Below are experts of layer 4 (counted from 0) of a mixture-of-experts language model. Rows are named router (the router's row for the expert) and show model dimensions 128-191. Each number is 128 + 32 x the weight over its row's rms, rounded and kept within 0 to 255.
After each expert's rows: a language model's description of what the expert responds to. This comes from a sample of Wikipedia text that the model never trained on.

# expert 35
router [ 82 119 181 106 161  74 189 120 109 126  98 123 132 140  89 183 137  89 116 111 129 133 106 103  77 116 131 132 120 177 150  99 125  60 139 189 178 138 139 121  80 133 178 132 135 116  99 146 114 180  71 150 179  98  77 163 141 134 110 164  88 112  93  93]
Abbreviations and coordinates

# expert 28
router [ 94 127 194 106 134 108 124  63 122 177 165 145  73 140 123 187  99  91 148 111  96 147  76 126 144 121 161 101 112 101 148  56 106  86  82 132 164 189 142  52 116 162 110  61 117 108 197 124 139 114 178 115  97 111 132  75  99 155 120 151 147  89 163 110]
Measurements and units

# expert 12
router [ 58 112 111 133 157 134 114 124 170 158 172 183  63  67 103 119 102 177 125 219 198 137 108 124 145 126 155 125 149 160 119 110 132  82 128 139  93 166  53 145 135 135 160  90 130 176 149  88 103 113  97 169 154 141 178 117 110 144  77 136 104 102 188 150]
Abstract noun suffixes

# expert 24
router [161 147 184 125 105  72 101 129 114 134 154 111 171 157 147  86  83 144 152 183  98 130 170  84 126 102  82 188  89 142 117 107 101 149 151  98 111 106 130 123 137 162 162 171 136 119 105  79 156 134 110 146 238 102 166 119 131 104 137 120 104  69 163 130]
Preposition at, t-pieces

# expert 47
router [149  96 119 109 127 120 167 151 146 136 118 149 140 148 137  93 100  69 181 135 165 124 134  53 118 105 106 160 162 121  94  76 114 111 101 133 130 119 127 100 161 163 167 171 118 134 232 158 114 135 139 148  29  72 128 115 117 113  98  95 183 130 131 103]
Mid-word letter fragments

# expert 25
router [ 89  58 132  79 141  84 200 151 104  92 110 131 132 128  96 108 146 165 128 132  66 137 161 135 154 145 110 116 213 193 218 113 133 160 112 176  89  67 141  77  80 170 122  89 139 147  75 115 134  89 106 115 128 134 121 135 108  39 114 144 117 152 182 137]
Name-internal pieces, titles

# expert 13
router [147 131 107 119  91 158 147 144 155 153 123 111  47 147 161 138 140  79 134 205 130 116 123 132 156  69 166 168 135 127 127 164 116 116 108 146 150 172 131  97 142 156 138  99 125 127  78 184  60 171 156 130 166 135 168 156 145  52 151 105 135 167 159 114]
Sentence and section ends

# expert 15
router [ 95 137 142 174 149 113 124 128 122 157 151  58 144 144 139 112 167 175 134 112 129 142 149 165  59 156 197 135 116 106  64 108 122 150 163 150 121  79 129  75  98 158 136 174 142 135 141 121 154 153 135  88 136 113 189 115 151 173 134 129 171 135 140 139]
Stats tables, infobox fields

# expert 29
router [ 97 122 102 164 119 145 149 130 102  86 215 179 132 153 127 100 108 151 146 134 104  81  99 164 176 141 152 155 148 132 138 180 167  56  84 148 133 147 118 160 137  97 189 121 119 172 100 150  87 106 158 174 143 187 114 101 105  69 116  89  92 115  71 153]
Space before numbers

# expert 6
router [ 80  89 107 134 178 131 127 169 155 161 155 173 135 131  97 245 180 132 161 134 176 112 145  84  65  96 160 148 130  80 137 133  99 153 144 125 121 116  64 112 125 143 143 152 125 138 138  81 164 133  99 102 159 133 150 139 117 152  98 135 157 133 148 137]
Census and climate stats

# expert 19
router [182 167 161 151 105 164  99 142 128 124  98  94 153 148 129 154 134 148 106 156 158 147  60 119  76 123 114 125 130 145  99 141 129 108 147 122 139 136 118  72  99 119 151 102  97 113 104  65 109 169 137 109 143 139 185  85 113 139  99 134  95 174  82 125]
Table cells and abbreviations

# expert 5
router [141 156 115  92  87 101 165 203 143 178 104 191 152 122 118 143 136  87 180 135 113 112 118 126 110 102 139 134  98 127 128 162 111  83 120 141  98 104 148 179 136 161 129 173 162 131 136 115  86 108 117 141 148  68 130 108 143 153 161 130 144 131  82 194]
Infobox field labels

# expert 46
router [151 179 121 192 104 116 137  98 149  78 124 122 133 170 165  89 136 128  83 120  87 162 131 168 133 132 143 142 157 127  80 174  89 136 125 114 159 119 186 114 161  92 113  79 150 127  46 145 108 142 180 153 109 171 132 144 107  81 121  89  57 102 113 112]
Abbreviations and scorecard punctuation

# expert 18
router [170 124 197 106 132 154 121  59 110 152 140  86 101 168 124 160 105 112 156  91 140 159 126 132 145 134  61  92 115  88 115 111 156 149  99 165 116 138 149 124 121 139 137 142 131 120  99 142 130  94 105 132  52 145  91 111 117 165 126 146 143 116 107 107]
Taxonomy and species lists

# expert 21
router [142  93 117 107 127 112 101 161  75 149 131 142 130 150 112 141 138 140 115 111 149 123 116  95 122 102 164 128 120 190 150  99 172 117 179 170 139 117 115 124 133 143 161 178 179  90 114 128 152 131 155 104 150 111 178 118 111 117 147 121 211 112 172 140]
Person role nouns

# expert 60
router [164 125 152  88  99 121  74 103  93  90 125 139 150 105 129 159 122 135 143 114 130 133 158 105 108 117 131 108 154 125  63 169 110 118 114 149  91  85  89 150 115 141 109 153 142  97 191 125 131 130  95 141 149 135 109 125  98 174 107 143 194 186 105 147]
Biography lead-ins

# expert 38
router [146 175 123 185  98 129 143 100 109  81 135 120 127 157 163  88 133 127  86 120  85 124 138 186 132 129 139 141 153 127  68 175  92 136 121 114 156 126 185 124 159  88 125  78 151 122  51 154 108 150 183 153 122 164 130 150 150  88 118  85  55  98 115 110]
Word-initial stems

# expert 17
router [ 76 147 150 187 140 118 139 107 145 116 149 152 178 104 172  62 137 110  88 147 145 118 150 156 168 131 162 166 112 131  69 138 104 141 115 134 124 100 158  65 156 112 128 140 132 156  76 103  80 163 122 162 127  47 198 128 138  35 179 178 132 164 123 118]
From and per

# expert 51
router [154 174 115 190 101 116 139 101 130  81 132 120 132 154 160  86 129 127  87 118  86 141 139 180 128 134 145 141 155 132  76 176  92 136 134 113 156 127 187 128 164  87 115  79 150 128  38 150 102 148 184 154 103 167 133 145 134  85 115  77  60 107 114 112]
Capitalized name beginnings

# expert 22
router [119 181 113 199 103 161 166 100 161  95 119 122 116 145 162  87 134 128  88 140  66 142 148 165 164 127 138 131 129 116  89 184 104 156 149 114 152 119 171 142 174 104 128  73 138 145  80 123 108 150 168 154 120 179 122 158 125  75 105  86  49 106 124  96]
Determiners and modifier adjectives

# expert 27
router [ 75 151 130 164 111 134 143 119 136  71  80 143  97 156 100  62 125 114 100 131  85 112 147 142 113 131 145 124 165 101 112 130 117 119 211 190 158 122 166 104 135  95  84  93 144  74  85 102 166 106 187  77 103 168 148 131 127  91 122  88  99  92 118 126]
Directional particles

# expert 52
router [122 138  93 151  78 150 133 141 119 153 132 131 160  80 172 164 148 159 118 143 203  95 180 122 159 111 153 131 185  89 146  54 157 119 138 145  83 157 194 147 167  98 147 126 132 127  65 134 115 177 146 183 126 158  70  51 129  79  98  43  96 116 110 177]
Commas after introductory phrases

# expert 45
router [212 122 129 191 138 143 161 114 161  97 166 133 104  88 152  84 146 144 105 165 105 124 143 103 145 151  78  88 137 112 178 129 102 139  74 119 133 122  95  92 184 100 119  80 143 129  54 163 110 133 119 127 107 134  81 110 111 133 129 165 107  93 136 118]
Competitions and institutions

# expert 54
router [149  93 204  83 119 135 200 161 135 177 120 106  39 115 104 144 165 116 124 171 112  76 173 164 184  69  93  97 150 110 186 150 170 132 123 110 133 217 145 174 126 149  62  81 144 172 113 114 169 152 148  80 164 103 133 113 142 116 115 128 144 139 168 155]
The and of

# expert 39
router [ 51  93 129 110 145 141  84 123 115 144 127 109 131  93 113 158 140 134  93  48 147  99 122 136 121 102   2 118  74 119 179  79 133 107 141 116 131 167 101 152  94 157 121 134 135 103 155 115  61 137 133 148 202  83 152 129  99 208 127 140 119 178 138 128]
List line markers

# expert 32
router [172 165  88 104 116 137 162 114 137 114  96 185 161 130 137 202 158 146 137 141 159 130 147 140  72 100 166 138 134 120 129 140 144 165 126 145 143 154 112 163 130 197 143 132 132 170 135 144 105 142  95  98 104 166 163  99 128 129 122 126 150 134 104 145]
Table cells in statistics

# expert 42
router [139 165 127 136 143 120 107  96 147  87 136 157  93 138 139  17  91 109 122  48  93 115  91 129 129 146 112 107  87 112 159 142  92 155 136 126 150 108 127 100 118 148 129 131 134 148 171 147 130  68 135 100 172 123 147 211 138  29 112 155 111 175  93 115]
Commas

# expert 36
router [141 150 124 189 137 187 131 112 126  73 109 147 152 152 130 108 127 145  98 107 104 148 110 137 154 110 158 107 142 106 120 141  91 129 125 133 116 112 161 141 132  69 187 125 152 162 105 120  78 133 160 163  69 141 130 146 139 105  91 109  37  52 134 121]
Title-initial capitalized words

# expert 53
router [122 160  97 163 180 147 122 131 120  55 132 134 109 113 183  71  92 172  91 138 114 127 122 102 125 128 150  84 145  84 125 158  92 176 130 112 156 128 111  91  94 137 123 123 104  98  87 126 111 119  51 145 103 117 107 163  94 100 138 116 118 130  43 101]
Possessive 's endings

# expert 10
router [141 109 137 112 102 121 124 130  93 128 107 130 170 113 105  85 169 120 153 188 187 166 173 158 141 134 144 127 115 180 151 103 142 157 136 122 142 173 153 126 111 160 114 135  96 131 115 120 163 130  80 217  78 144  92 157 135 118 129 130  83  92 177  97]
Sports score tables

# expert 3
router [101 158 145 132 124 163 160 158 140 128 165 101 116 117 166 106  78  95 108 156 100 145 147 131 177 116 135 144 138 119  62 154 116 149  86 103 158 119 131  93 183 116 132 115 136  84  98 144  96 156 174 155  46  91 131 150 138  68 112 103 117 107 167  79]
Plural noun endings

# expert 49
router [164 167 138 215 119 124 101  95 131  65 137 138  95 156 138  87 120 166 129 131  81 103 203 134 139 149 120  97 150 142  82 175  86 165 128  92 140 128 165 132 154 123  72  97 126 138  87 130  91 142 167 155 175 158 104 121 133 119 140  48  96  84 141 148]
Months and time words

# expert 4
router [163 167 130 199 112 105 144  71 131  71 109 119 135 162 144 104 130 118  94 119 121 138  96 148 123 125 166 148 155 146  81 151 119 109 138 109 174 122 217 112 134  96 113 113 151 117  27 129 113 125 178 165  91 150 151 129  98  93 110  87  69 118 115 126]
Mid-word fragments and table spaces

# expert 44
router [146 149 128 193  83 131 132 121 124  80 124 145 108 135 177 103 129 144 100 110 103 149 138 151 127 125 157 116 163 128  77 139  92 111 132  96 127 126 216 147 194  77  98  91 129 124  28 153 119 182 152 151  92 162 123 113 130  91 131  47  48  85 106 129]
Year digits

# expert 40
router [104 156  60 159 128 118 100 162 134  97 108 131 173 138 106  94 120 157 100 186  97 133 144 117 103 184 153 123 100 107 128 185 135  83  90 102 142 161  89 151 118 110 128 163 110 139 143 109 155 115 128 107 171 196  93 170 109  75 108 168  99 125  90 132]
Word-ending suffixes

# expert 62
router [146 174 121 190 100 122 140  99 141  79 134 115 138 152 155  91 144 123 102 116  82 163 128 174 129 137 163 140 157 135  70 179 102 132 134 118 152 120 202 119 163  91 108  90 146 128  49 151 104 150 178 157 103 159 135 149 121  90 122  77  58  90 111 109]
Numbers in table cells

# expert 50
router [150 162 122 192  96 113 138  88 172  69 127 124 139 157 148  92 103 123 100 116 101 115 130 159 122 138 155 140 156 135  73 164  98 128 134 116 151 121 200 109 148 100 114 104 149 133  11 142 104 132 168 165  93 158 137 136 149  85 128  71  77 107  95 116]
Opening parentheses, mixed fragments

# expert 11
router [ 92 126 109  91 110 123  68 137 115 119 109 140 146 112 173 147  84 119  98 114 143  86 108 160 128 147 117 121 146  50  94 125 175  83 108  90 127 138  73 140 134 145 124  67  64  74 104 139 157 154 124 147 139 115  77  88 147 129 133 111 155 154 138 149]
With, an, take-verbs

# expert 8
router [132 204 110 181 115 145 153 127 151  93 136 116 159 132 153  74 140 133  97 134  85 146 169 155 166 118 137 137 137  91 129 201 109 157 131 140 124 116 111 152 172 105 101  46 122 139 100 151 126 177 154  92 132 177 132 144 141 110 141  88  65  64 142  94]
Name starts in lists